config = dict(
    n_layer=9,
    d_model=192,
    experts_per_token=4,
    d_shared_expert=192,
    groups_per_token=2,
    vocab_size=17837,
    norm='rmsnorm',
    dataset='wikipedia_en',
)
Below are experts of layer 2 (counted from 0) of a mixture-of-experts language model. Rows are named router (the router's row for the expert), up (a neuron's input weights, with its number) and show model dimensions 0-95. Each number is 200 + 30 x the weight over its row's rms, rounded and kept within 0 to 999.
After each expert's rows: a language model's description of what the expert responds to; "mostly gets" lists some tokens that are sent to it at least half of the time. This comes from a sample of Wikipedia text that the model never trained on.

# expert 48
router,170,266,207,205,179,238,182,194,221,220,274,289,237,195,264,149,180,184,241,209,218,195,195,232,197,185,225,258,132,237,198,211,192,205,194,188,197,198,236,188,233,165,197,218,188,178,167,180,233,239,241,191,202,191,153,192,222,191,188,229,219,193,165,189,221,268,196,225,251,193,195,203,237,205,228,259,224,162,260,213,241,193,213,207,207,208,230,197,186,214,198,214,214,168,180,193
up0,186,276,232,234,197,208,185,223,179,228,144,241,196,191,232,222,178,189,224,174,198,193,205,174,240,243,206,195,193,283,227,184,189,195,188,173,231,172,179,209,186,158,224,203,182,160,148,221,207,193,159,195,158,238,200,201,193,196,220,243,214,203,181,173,249,234,160,208,220,226,181,200,243,166,203,194,186,227,219,245,168,181,182,182,253,194,225,189,182,260,180,139,230,145,190,180
up1,215,204,225,247,185,211,219,175,219,223,222,215,219,239,273,224,122,245,159,186,196,218,159,149,215,195,228,159,151,263,164,198,172,201,212,253,172,205,189,208,219,196,174,225,191,192,199,181,218,232,274,215,212,159,206,198,206,199,213,251,166,197,160,129,174,216,191,185,202,203,196,236,153,172,197,159,206,177,216,193,192,163,213,204,185,192,215,186,208,133,188,196,186,212,186,198
up2,145,221,181,194,220,216,216,210,194,223,192,196,233,223,215,219,231,214,183,210,232,212,206,190,206,299,192,214,193,148,202,208,206,171,217,154,235,153,192,195,233,213,199,236,191,189,224,250,214,198,221,190,183,195,171,188,145,233,192,227,235,207,189,194,259,192,211,241,190,195,160,188,167,162,166,204,225,174,227,250,220,256,201,220,200,224,208,191,172,229,178,227,281,259,215,235
up3,146,201,201,157,242,214,189,211,155,227,195,240,148,202,198,189,221,223,200,182,165,182,147,257,241,196,132,287,176,195,175,152,237,195,209,231,167,190,227,165,242,232,219,208,191,206,157,195,178,179,223,245,207,209,177,144,241,205,210,177,243,166,236,263,245,199,184,190,188,192,183,206,231,167,165,196,202,133,236,189,222,208,209,174,170,178,199,190,205,212,187,217,202,158,228,174
up4,198,149,244,180,199,191,220,220,179,193,248,226,146,252,196,170,173,255,207,207,190,192,211,217,214,220,172,184,210,221,249,192,249,195,165,139,188,191,231,248,220,196,203,173,240,155,187,187,167,167,219,173,168,204,168,188,197,160,258,186,229,209,210,157,157,195,202,196,180,210,148,205,162,200,175,156,179,152,120,207,190,134,221,187,220,218,229,192,190,210,214,201,185,134,216,232
up5,227,202,213,211,174,160,206,228,199,219,254,262,200,196,256,194,148,184,236,227,210,190,196,166,187,161,163,240,194,206,243,240,189,194,205,200,227,240,209,261,215,202,266,141,183,259,216,231,197,215,196,208,202,119,168,177,227,223,226,191,214,158,178,158,171,239,183,200,185,196,177,204,186,214,217,249,245,162,229,217,178,219,200,191,216,239,193,223,174,221,196,215,204,208,200,242
up6,167,195,175,220,213,191,175,166,222,170,223,163,189,178,199,165,225,198,187,225,184,232,300,224,208,209,228,193,208,211,248,182,235,180,208,136,239,171,209,180,247,241,216,183,137,186,178,249,243,259,196,204,168,200,204,233,224,184,243,220,133,211,197,173,233,200,151,183,202,157,186,204,224,203,229,215,220,179,198,225,180,177,214,226,175,216,216,239,225,288,217,181,204,205,204,191
It responds to: Prepositions linking roles and titles to places or bodies, mainly of and for, as in "Member for Latakia", "National Register of".
mostly gets: " of", " for", " Of", " among", " R", " •"

# expert 53
router,190,233,244,216,171,223,146,167,246,220,234,222,254,155,247,156,221,223,232,220,201,207,172,256,170,188,248,233,166,240,238,218,141,214,163,168,169,154,219,205,223,147,188,203,187,220,162,206,223,240,215,183,202,150,143,186,209,170,173,241,218,189,190,187,228,231,214,195,224,216,211,226,204,216,258,264,203,175,206,200,228,188,243,185,176,238,237,156,211,213,228,166,232,158,168,167
up0,155,208,194,122,167,170,276,209,203,219,165,225,186,207,249,164,177,216,142,204,182,217,152,156,201,180,190,235,230,185,194,207,222,190,173,265,194,218,208,179,167,188,207,195,179,147,155,270,213,229,232,221,172,219,143,188,196,177,212,222,193,176,203,179,242,198,218,190,218,197,223,224,226,161,153,251,139,222,188,217,269,205,258,201,192,208,220,184,185,212,214,192,198,159,216,201
up1,178,209,214,214,208,175,177,189,196,162,168,157,242,192,225,250,207,271,261,200,205,179,227,243,204,212,228,155,154,292,172,255,185,209,174,195,161,164,214,225,221,202,211,199,186,214,198,252,172,228,192,208,204,202,170,148,208,232,220,208,218,184,208,204,210,237,170,205,188,238,209,192,228,188,273,171,259,185,198,177,167,141,231,191,256,182,240,162,248,232,228,211,201,207,160,167
up2,181,221,192,172,152,148,204,154,252,176,199,236,203,165,213,194,205,199,205,187,173,276,228,182,242,170,263,209,215,172,181,212,190,204,146,182,188,165,176,164,167,186,224,263,169,201,176,210,240,222,222,186,153,193,256,146,171,241,224,179,220,186,271,216,205,242,214,206,216,234,236,207,241,200,210,200,177,175,134,208,203,170,173,156,186,215,224,201,232,143,172,227,248,188,154,225
up3,224,203,218,193,179,201,203,248,168,219,228,190,185,210,224,263,164,190,232,180,241,157,218,264,192,196,214,224,235,188,193,200,222,194,184,187,175,173,190,221,213,198,197,202,188,173,195,204,189,223,203,248,157,224,186,214,203,215,189,208,136,161,221,234,239,237,196,250,173,185,241,166,226,207,237,288,200,183,146,181,191,248,242,202,196,205,182,180,176,215,252,191,187,170,219,241
up4,201,214,226,158,163,155,197,241,181,162,203,177,227,184,206,181,176,240,193,192,228,216,147,194,218,271,218,213,231,230,234,146,262,227,143,186,226,214,227,199,151,152,267,207,229,192,138,190,173,193,229,208,159,205,157,221,189,178,165,227,216,217,235,205,211,246,145,225,209,194,215,202,203,200,270,245,156,184,199,278,247,180,232,201,215,239,188,157,207,195,169,211,158,169,222,180
up5,198,215,191,219,214,188,206,195,233,153,224,260,212,185,170,193,270,193,172,188,172,122,261,177,234,160,223,198,203,173,227,231,175,226,226,167,169,238,189,204,238,233,222,238,198,230,218,177,170,205,206,219,192,191,213,169,151,196,186,215,211,167,191,183,242,234,210,201,240,194,176,206,226,183,225,182,286,201,195,167,167,217,166,196,150,197,200,180,228,259,177,205,221,160,141,212
up6,227,243,212,189,215,182,219,135,233,182,210,189,233,168,217,171,173,229,189,206,207,240,183,247,203,262,200,180,161,151,194,196,168,195,212,191,207,206,205,151,228,188,238,225,169,137,163,216,198,217,223,175,225,269,175,136,179,263,201,152,191,180,209,145,180,232,145,224,194,201,181,261,203,208,231,155,166,173,170,182,176,280,161,181,182,235,178,210,229,203,180,228,185,180,160,219
It responds to: Function words of, the, for, in, especially of in phrases such as moment of truth, board of directors, as of 2014.
mostly gets: " of", " for", " the", " Of", "based", " among"

# expert 31
router,225,165,202,234,228,164,191,253,164,203,192,165,216,192,223,185,179,208,201,147,194,175,172,145,185,215,205,215,188,239,188,198,236,202,198,215,153,208,212,194,249,150,241,247,248,182,207,188,233,206,192,181,183,184,203,232,226,200,318,167,255,232,260,153,238,205,245,184,251,226,182,259,191,198,174,229,215,200,234,231,139,165,223,209,164,168,190,228,157,255,226,210,221,238,159,227
up1,214,179,181,132,162,239,179,182,169,202,170,222,209,213,217,183,162,193,165,214,160,197,150,193,146,188,194,172,171,201,200,264,206,205,210,202,164,201,187,213,225,173,215,140,220,217,215,193,204,191,246,208,184,200,241,226,201,190,203,146,171,169,250,185,189,239,241,179,251,173,178,236,195,222,244,133,241,163,203,174,167,208,170,204,210,200,181,223,147,212,143,186,209,163,185,142
up2,183,207,173,164,224,204,204,170,169,181,203,175,181,226,171,195,215,256,190,198,204,195,236,191,185,179,188,196,199,169,207,202,201,184,201,178,158,241,170,207,162,205,202,248,163,147,168,258,156,211,245,200,174,227,216,213,159,269,222,210,199,194,160,175,196,213,207,223,163,156,226,196,192,118,235,143,176,193,178,191,208,187,203,201,204,197,196,193,191,222,202,200,169,237,151,138
up3,247,174,175,214,227,189,211,169,225,179,224,180,192,157,196,208,200,235,194,197,197,210,263,193,199,168,182,214,209,223,171,177,159,132,212,203,155,199,203,242,146,181,250,212,217,163,196,234,170,199,233,259,154,207,194,263,175,253,194,218,222,152,203,189,188,209,186,231,199,186,252,200,199,129,174,245,194,179,212,213,211,232,210,201,216,234,238,169,169,229,207,185,175,185,156,170
up4,173,256,196,192,214,222,195,204,214,165,192,169,203,212,191,195,213,257,173,199,201,217,236,307,158,176,241,146,198,145,164,192,173,192,187,213,160,205,193,223,217,180,197,224,188,191,121,157,191,193,209,212,120,217,178,165,234,210,259,209,203,207,216,195,227,205,210,181,220,210,182,243,163,206,179,250,202,149,212,193,216,190,215,178,164,191,210,180,187,234,235,240,195,177,244,161
up5,213,202,183,183,208,205,219,196,175,192,244,215,142,205,240,179,207,243,207,212,203,247,246,162,224,206,171,208,194,168,189,219,198,173,185,187,198,224,152,201,172,166,230,187,151,185,204,177,164,176,235,236,172,240,211,260,203,297,167,264,190,160,214,247,204,220,162,205,176,170,227,229,150,159,222,195,201,174,207,244,201,228,179,187,246,199,186,179,221,216,253,195,179,196,176,156
up6,199,142,229,195,251,218,213,244,170,215,253,171,202,201,246,224,202,181,229,212,191,178,279,200,157,170,181,264,146,208,232,209,196,177,206,190,193,165,250,183,203,158,207,232,182,181,186,202,228,131,215,230,261,234,186,170,151,187,222,206,204,184,228,204,207,147,255,151,183,246,186,203,208,198,205,191,221,190,173,256,190,158,237,188,212,149,197,189,214,192,237,213,195,165,168,197
up7,170,214,185,145,230,187,217,249,168,219,247,125,211,217,167,178,197,218,189,196,248,229,177,158,233,174,213,255,158,227,218,189,220,204,202,192,173,227,222,195,237,203,215,205,226,196,184,131,220,160,193,269,180,207,257,188,167,232,164,201,213,220,187,248,169,206,199,194,267,222,196,222,202,178,214,237,209,203,205,204,214,215,232,233,221,252,203,181,189,212,249,252,137,165,229,191
It responds to: Newline tokens, especially ending table rows and list items or following headings, plus some prepositions like from, at, into, during.
mostly gets: "\n", "\n\n", "from", " at", " Oper", "ika"

# expert 47
router,177,124,210,217,157,163,193,208,199,166,169,244,234,205,225,229,163,181,238,161,241,230,207,234,227,202,217,146,154,223,190,167,215,227,271,211,204,188,208,159,223,180,237,192,154,223,226,262,173,229,211,176,178,236,222,231,165,208,179,189,205,200,191,200,234,184,195,241,257,182,187,157,256,198,187,206,222,198,190,168,154,208,220,198,220,154,179,202,209,257,157,205,232,197,205,230
up0,203,181,180,212,238,190,181,158,199,152,172,241,154,167,183,176,207,191,191,213,211,252,188,216,229,173,179,171,158,217,186,214,195,228,231,190,191,205,222,170,226,226,246,228,209,186,163,206,177,196,171,152,192,216,175,183,213,237,177,174,232,224,305,200,182,217,201,181,189,202,180,243,178,180,212,222,265,231,178,221,139,220,172,215,254,224,173,207,227,212,239,239,224,243,195,159
up1,158,172,162,228,138,160,217,222,172,214,206,210,252,217,242,219,173,236,198,223,233,261,191,211,163,176,216,166,175,204,200,213,176,236,204,233,227,190,158,203,252,218,221,212,201,215,201,181,211,230,171,200,162,231,199,220,184,207,200,229,218,174,181,194,208,141,185,162,216,205,146,202,212,197,184,239,188,191,231,231,219,196,252,175,246,212,180,201,248,216,243,209,190,197,195,149
up2,212,151,219,157,239,216,173,198,245,221,205,218,169,144,203,181,214,139,175,215,187,229,144,203,237,235,199,230,231,219,192,202,250,187,218,160,219,166,137,185,200,193,291,209,160,149,199,179,162,184,232,199,175,177,166,157,182,212,209,194,228,160,211,203,213,251,242,195,221,166,237,185,207,184,193,195,251,193,265,141,187,210,190,184,228,202,239,195,213,225,186,209,188,180,186,213
up3,219,200,200,180,273,173,159,185,205,223,186,236,196,180,192,187,204,191,172,203,212,260,241,234,174,279,153,203,194,192,242,170,164,184,196,213,235,166,213,216,224,180,220,222,155,197,163,250,169,138,263,180,221,190,226,227,169,191,129,195,186,198,223,193,223,205,210,246,173,196,227,181,179,200,219,209,166,138,153,227,169,182,198,243,182,203,234,230,148,183,210,250,174,192,179,206
up4,168,150,152,247,145,160,253,242,194,217,199,241,173,239,216,186,210,222,208,199,183,183,221,131,185,205,140,182,130,230,202,143,218,188,219,231,177,222,199,204,248,199,200,151,233,162,208,209,184,163,166,192,170,226,173,218,194,209,220,229,227,210,146,167,185,209,185,185,227,178,223,181,199,145,231,224,147,153,206,199,192,195,206,178,202,174,186,186,225,215,160,192,268,265,229,250
up5,214,183,292,188,171,217,207,200,158,176,183,179,230,226,248,223,150,202,178,164,153,203,216,241,240,229,215,232,138,217,190,134,171,131,201,206,190,185,213,173,199,176,259,244,213,224,235,218,179,195,219,209,171,205,189,203,243,186,212,218,206,114,226,187,211,180,231,194,200,171,196,284,210,198,197,181,255,148,184,214,202,189,208,169,284,130,233,200,205,235,189,182,194,189,212,214
up6,187,229,206,194,174,188,235,221,178,164,172,199,194,184,177,214,220,198,168,202,243,240,177,181,240,171,244,208,195,217,158,146,195,227,180,189,182,201,171,205,260,220,212,235,141,188,232,205,175,176,181,255,119,277,234,209,175,181,172,232,211,187,230,190,246,199,199,148,180,189,163,221,251,173,233,274,225,148,181,230,160,241,217,191,192,175,214,167,216,203,168,208,224,220,244,184
It responds to: Decimal points and column bars between numbers in statistics tables, such as 4.8, 19.76, plus semicolons and pipes in number lists.
mostly gets: " .", ".", " −", " Votes", " :", " Sheet"

# expert 35
router,184,136,116,164,226,188,192,208,209,141,226,246,168,180,165,131,233,160,235,127,223,190,245,219,252,230,246,109,188,240,198,195,213,191,221,221,172,171,190,197,193,236,190,177,178,158,215,187,237,170,182,197,228,168,190,184,227,258,192,212,227,201,192,197,220,275,225,177,198,210,213,213,163,199,168,202,207,159,182,196,175,206,190,123,166,199,200,182,167,182,180,164,206,228,225,225
up1,182,233,174,150,223,201,195,239,240,181,205,184,115,220,154,171,235,165,257,217,196,164,219,155,222,179,210,247,171,215,227,181,204,136,197,203,259,182,226,229,196,212,167,180,178,170,140,205,225,227,228,243,201,201,227,159,207,215,188,245,198,208,213,221,227,235,202,238,255,238,221,217,194,182,207,244,178,200,203,212,133,227,210,222,213,237,187,170,184,220,175,223,229,171,210,198
up2,182,234,189,198,239,232,210,207,151,198,169,214,169,207,194,209,236,167,193,159,241,206,187,167,220,234,242,165,167,158,124,203,161,155,219,160,223,168,181,232,229,195,244,139,192,216,183,230,193,206,241,240,160,176,221,211,213,243,170,180,168,225,197,184,174,265,182,177,234,218,211,169,195,193,196,169,212,220,201,218,222,176,146,158,151,196,225,239,197,140,208,198,181,212,225,165
up3,195,205,182,271,228,165,256,183,145,228,195,242,259,201,201,213,293,193,217,191,187,197,208,205,176,209,212,188,238,267,224,180,211,215,170,203,227,175,201,206,177,186,173,159,208,174,249,264,221,191,208,204,186,221,192,140,184,250,227,211,183,236,184,242,179,206,190,206,155,216,199,251,210,183,215,186,152,225,198,230,229,115,246,202,203,171,190,213,185,169,173,176,162,213,219,197
up4,208,146,213,174,250,184,235,167,208,161,256,241,202,174,188,227,223,227,175,217,186,247,193,222,215,260,218,158,184,264,142,230,191,198,207,192,206,224,164,220,202,188,195,194,209,149,197,208,223,195,252,138,175,188,165,179,169,205,233,206,237,215,174,127,197,230,236,194,200,243,249,225,152,213,151,225,195,174,169,201,224,252,243,186,137,195,154,211,197,186,175,170,169,240,219,189
up5,166,164,169,169,137,206,147,152,215,178,178,232,175,143,184,173,220,163,178,154,213,191,197,225,252,228,186,138,183,218,193,204,215,151,221,200,194,217,211,172,236,157,219,182,209,143,221,173,151,199,217,208,184,219,156,229,241,226,201,207,167,179,208,242,213,224,199,165,241,224,266,168,232,177,190,207,202,193,186,153,196,175,211,195,187,183,199,179,179,249,185,145,165,199,185,225
up6,241,148,195,190,221,205,213,238,180,211,231,205,148,236,194,182,217,212,223,174,216,193,215,196,196,192,176,163,205,174,179,186,133,172,151,188,251,215,232,208,173,169,213,247,166,156,161,259,183,234,261,246,180,174,167,208,180,273,212,244,166,167,233,192,195,203,190,251,226,161,255,141,228,199,199,196,213,145,222,228,208,195,282,171,174,164,180,217,188,235,189,184,168,224,180,164
up7,196,159,201,168,243,195,205,209,142,203,188,191,214,194,209,218,162,186,214,217,180,153,204,212,200,224,222,200,203,165,254,185,176,197,205,258,256,206,183,209,248,193,189,178,160,165,163,225,199,160,241,170,193,196,147,172,198,288,173,199,227,188,209,157,135,219,182,264,224,231,149,180,225,185,169,219,159,200,212,237,180,179,186,192,166,215,233,200,246,240,229,200,213,193,231,195
It responds to: Hyphens and en dashes inside compounds, names and ranges, such as Al-Hilal, to-be, 2024–present, plus list-item dashes and mid-word pieces.
mostly gets: "-", "–", "uc", "_", " Binomial", "qu"

# expert 49
router,195,236,201,149,202,231,179,136,142,266,189,161,238,177,218,161,170,179,187,242,211,181,160,166,237,231,239,261,193,201,186,149,208,212,199,223,193,220,230,229,206,204,190,179,221,235,185,230,187,224,295,243,180,191,186,185,235,182,222,224,229,179,154,148,249,177,215,204,180,179,171,181,198,176,182,177,174,189,144,179,223,221,173,162,183,170,166,132,185,154,240,212,210,226,210,230
up1,236,138,173,162,201,199,239,213,241,201,192,206,217,224,230,187,178,255,205,194,207,221,237,214,194,202,160,224,212,230,187,203,181,172,192,164,202,190,187,239,206,163,262,201,242,188,207,245,210,176,285,274,138,202,222,228,190,249,230,223,206,131,198,213,161,192,198,205,213,203,219,188,208,116,224,223,216,197,239,264,232,222,191,258,185,194,161,107,183,246,234,213,150,187,153,156
up2,169,218,159,195,225,174,215,212,167,247,247,246,203,195,202,174,207,159,163,175,163,269,199,205,221,215,210,193,204,176,203,175,198,208,117,228,259,187,172,201,185,207,219,160,230,208,229,230,151,137,203,239,151,188,165,172,279,190,183,211,188,182,189,247,221,173,197,184,130,143,219,129,237,207,183,183,190,170,177,222,239,208,161,186,218,210,210,153,240,185,189,218,223,230,220,199
up3,197,167,246,161,260,198,189,224,169,174,197,160,236,185,142,200,204,175,96,237,188,228,203,164,197,227,232,203,217,146,258,166,216,251,208,232,208,267,223,226,237,234,239,142,199,225,204,197,173,152,173,223,175,206,215,211,225,246,207,196,138,188,140,215,200,203,176,194,190,211,227,191,163,191,207,220,187,184,159,245,219,162,184,223,139,142,229,212,219,161,219,187,200,171,178,212
up4,170,198,206,196,245,179,183,225,197,240,220,212,218,241,199,233,190,173,243,163,243,198,219,129,146,156,162,150,181,154,226,250,184,231,151,247,202,203,217,185,224,235,242,218,197,212,203,239,193,207,201,227,216,240,208,246,157,201,207,234,207,253,218,152,229,165,206,234,219,210,171,234,150,169,156,190,229,189,166,191,229,214,204,131,200,192,166,212,192,175,208,177,210,232,254,205
up5,192,173,176,143,219,222,222,198,207,218,176,226,194,157,203,263,207,209,224,180,193,170,245,183,203,185,248,145,254,205,154,161,179,190,232,256,215,225,175,212,216,225,231,180,176,223,167,208,205,187,203,240,156,144,223,182,215,221,176,188,175,208,219,218,216,217,180,227,196,190,226,242,208,145,253,210,173,177,140,219,197,220,174,180,135,168,196,175,245,113,186,219,194,189,212,222
up6,202,216,166,184,197,218,224,180,147,238,195,176,205,160,177,155,209,141,236,215,212,156,196,156,237,185,196,213,198,241,224,198,174,161,148,187,210,232,228,233,167,160,213,239,234,244,225,204,183,258,181,173,168,187,244,190,211,193,193,224,206,237,172,231,175,178,227,226,142,230,202,222,181,157,213,152,207,208,221,185,200,211,199,136,205,275,194,153,190,203,225,243,135,168,178,185
up7,192,169,192,180,163,145,222,199,213,151,195,219,217,169,172,197,184,248,157,215,179,205,179,201,200,183,221,204,196,245,184,243,202,191,196,253,167,253,234,185,165,226,218,227,183,247,189,197,211,146,193,224,209,190,214,183,167,197,227,177,175,220,204,182,203,140,206,201,178,234,223,141,270,216,226,175,202,163,186,203,193,179,195,179,149,144,191,193,224,170,254,217,192,229,173,175
It responds to: The article the/The, plus tokens opening a line, like = before article titles, list dashes, and table pipes.
mostly gets: "The", " the", " The", "=", "the", " •"

# expert 27
router,229,197,179,242,204,183,156,192,182,189,184,197,235,163,241,195,175,196,195,206,229,161,205,168,183,199,220,165,175,239,190,252,240,194,169,204,182,195,240,203,221,166,232,287,219,192,184,177,232,204,194,231,197,170,177,212,228,199,257,225,238,203,222,131,191,185,223,142,190,184,255,243,239,190,170,251,169,233,208,257,161,215,229,237,180,196,206,219,181,237,238,183,224,255,144,236
up1,153,211,116,218,150,283,254,195,225,224,176,181,216,253,197,154,224,185,231,196,213,167,247,217,206,120,220,225,216,182,190,216,210,204,150,178,230,223,235,181,239,190,209,225,223,196,219,201,189,209,272,232,214,163,191,269,206,153,205,203,196,249,238,207,207,188,213,152,226,162,252,196,194,182,148,173,163,239,219,211,154,233,230,202,139,202,185,250,199,227,192,211,229,217,241,195
up2,189,185,186,159,188,243,222,234,189,196,251,144,248,214,180,165,208,202,130,241,250,176,223,196,139,185,196,166,218,188,207,179,226,169,220,207,224,176,180,191,213,237,224,245,193,263,178,205,219,198,222,230,205,200,214,214,184,218,233,165,160,155,148,159,140,189,173,219,211,191,247,200,215,160,202,208,200,222,162,212,206,210,200,200,186,182,219,208,158,189,248,209,273,201,206,219
up3,243,171,204,139,198,203,189,237,204,177,184,233,165,181,195,213,223,251,226,193,212,170,237,209,189,179,203,198,200,207,181,213,225,163,179,206,236,216,146,168,165,162,277,177,212,176,188,249,203,187,220,234,170,245,184,236,142,218,223,208,195,179,214,213,225,199,161,259,206,182,221,204,225,159,212,201,183,180,219,224,209,202,182,168,165,210,207,167,212,203,189,176,148,216,119,137
up4,231,248,202,261,194,199,204,153,167,209,182,205,238,244,189,181,163,241,228,188,233,239,169,152,182,203,189,230,172,194,268,154,151,181,209,191,272,204,189,217,192,211,210,193,197,142,220,205,146,207,244,181,202,224,230,246,217,228,238,202,232,185,213,131,218,212,143,135,203,156,220,210,229,234,194,179,193,226,175,196,205,212,195,224,204,187,180,161,149,209,102,198,217,209,245,222
up5,214,257,130,195,231,180,198,195,183,211,168,229,174,197,238,202,185,179,203,179,202,160,229,198,159,215,195,200,258,224,260,202,218,169,102,200,191,184,195,264,241,179,192,216,220,218,224,202,205,215,189,169,150,189,245,244,168,202,233,213,215,176,187,214,181,215,221,142,190,199,171,230,208,188,161,250,204,217,154,271,214,206,196,212,246,245,164,169,190,258,220,192,155,208,148,183
up6,207,216,241,218,192,201,181,178,155,182,173,178,201,180,198,171,160,223,187,278,251,207,249,170,221,239,199,197,240,151,209,230,225,204,196,193,260,222,176,213,193,205,160,194,225,184,179,229,198,172,201,210,139,240,189,217,235,201,302,226,189,188,207,144,234,197,249,161,159,227,205,197,211,210,185,187,161,170,173,184,197,164,136,163,204,197,123,224,163,171,171,236,226,200,224,210
up7,200,177,243,204,131,243,190,172,180,237,194,236,184,184,218,190,228,200,195,221,169,221,193,164,201,214,208,224,178,209,229,248,213,177,199,145,181,208,185,234,158,140,231,156,204,224,179,206,216,145,270,158,236,222,180,182,199,161,279,255,189,200,199,192,234,205,202,164,231,193,173,221,194,259,168,164,174,168,214,179,198,230,130,239,151,231,202,202,218,230,164,180,221,210,183,221
It responds to: Line breaks before section headings, tables or list items, plus sentence-opening prepositions like In, On, According, During.
mostly gets: "\n", "\n\n", "According", "In", "On", "From"

# expert 44
router,207,150,218,235,184,217,234,249,167,184,239,208,205,176,218,239,227,176,226,156,194,222,153,212,254,233,227,176,190,178,218,163,250,242,206,150,189,208,189,195,207,132,209,167,201,179,204,210,159,208,247,192,205,214,247,178,181,193,170,167,193,207,234,240,179,190,173,232,206,248,182,168,258,207,263,197,258,234,176,174,155,186,234,232,222,177,182,207,163,194,191,202,214,182,212,204
up0,176,196,177,228,233,178,174,175,209,209,258,206,234,144,211,226,241,200,211,143,174,230,231,265,230,221,218,161,245,199,237,179,235,176,240,254,216,258,208,233,186,188,183,157,213,191,187,170,155,166,228,218,175,178,221,235,200,189,170,202,231,227,149,182,270,211,179,177,172,211,268,160,215,227,196,225,189,208,180,157,174,193,131,219,167,224,189,192,233,207,172,196,241,215,237,180
up1,162,137,173,221,263,179,200,186,192,210,218,257,215,211,251,197,221,222,207,215,227,162,194,236,217,183,233,250,203,191,199,213,229,190,212,183,249,171,190,271,217,165,198,237,162,235,208,209,196,198,211,174,219,241,196,192,182,253,219,205,230,210,204,160,147,168,214,243,214,203,159,189,218,186,163,239,187,174,238,201,183,206,204,219,147,230,258,245,202,194,213,183,246,222,256,200
up2,202,180,204,218,174,213,271,215,173,233,226,209,251,195,248,207,162,178,228,181,233,184,183,90,152,235,181,194,204,215,187,170,247,200,176,184,232,224,175,181,245,140,239,213,201,230,222,210,137,209,209,163,220,194,175,190,241,159,250,160,202,179,192,154,168,206,189,158,199,210,246,205,216,227,245,182,181,164,243,188,211,202,165,239,193,221,164,233,222,212,156,204,197,190,228,149
up3,239,192,223,164,184,145,185,158,176,204,173,197,186,214,214,196,216,247,182,166,211,213,226,183,232,188,175,223,194,188,183,223,131,200,233,168,232,181,163,248,176,178,234,248,198,153,231,224,192,182,215,257,153,218,169,191,133,262,217,225,173,194,179,172,182,193,204,196,163,176,236,154,240,221,226,209,223,185,231,271,173,195,232,152,205,201,179,133,205,198,210,189,178,172,181,129
up4,204,204,164,212,202,202,207,220,191,223,176,148,227,176,207,203,202,187,157,206,250,109,195,205,261,201,204,179,169,199,195,214,232,212,176,215,195,243,163,200,244,126,184,226,162,232,195,243,170,219,174,190,196,234,181,187,237,235,238,236,194,193,251,180,154,285,188,217,206,212,205,226,197,192,249,230,173,226,164,169,177,234,185,188,216,222,147,224,199,197,179,216,178,228,195,235
up5,198,164,191,218,208,206,188,209,197,180,184,204,202,200,166,181,180,232,145,169,166,198,166,196,260,203,215,230,194,173,178,170,234,195,183,120,171,149,204,223,218,190,277,236,193,171,145,255,159,235,221,251,189,157,195,178,207,228,230,193,184,135,265,204,211,228,149,230,244,219,178,205,224,164,210,176,217,234,175,182,231,180,183,243,203,159,229,205,250,148,196,247,167,204,216,158
up6,213,182,214,227,187,211,207,203,175,198,227,160,259,186,232,172,189,233,147,163,218,192,178,232,202,227,230,190,186,165,234,166,224,220,215,192,204,195,176,176,143,151,204,229,189,201,232,186,175,253,206,189,216,221,182,164,188,217,216,198,234,192,197,259,95,189,201,251,151,159,209,237,211,249,213,169,163,213,204,235,246,240,203,188,230,205,164,167,180,228,199,194,181,242,226,181
It responds to: Periods ending sentences, plus dots inside web addresses, abbreviations and decimals, and other end punctuation: ?, !, )., ".
mostly gets: ".", ").", "\".", ".\"", " .", " ==="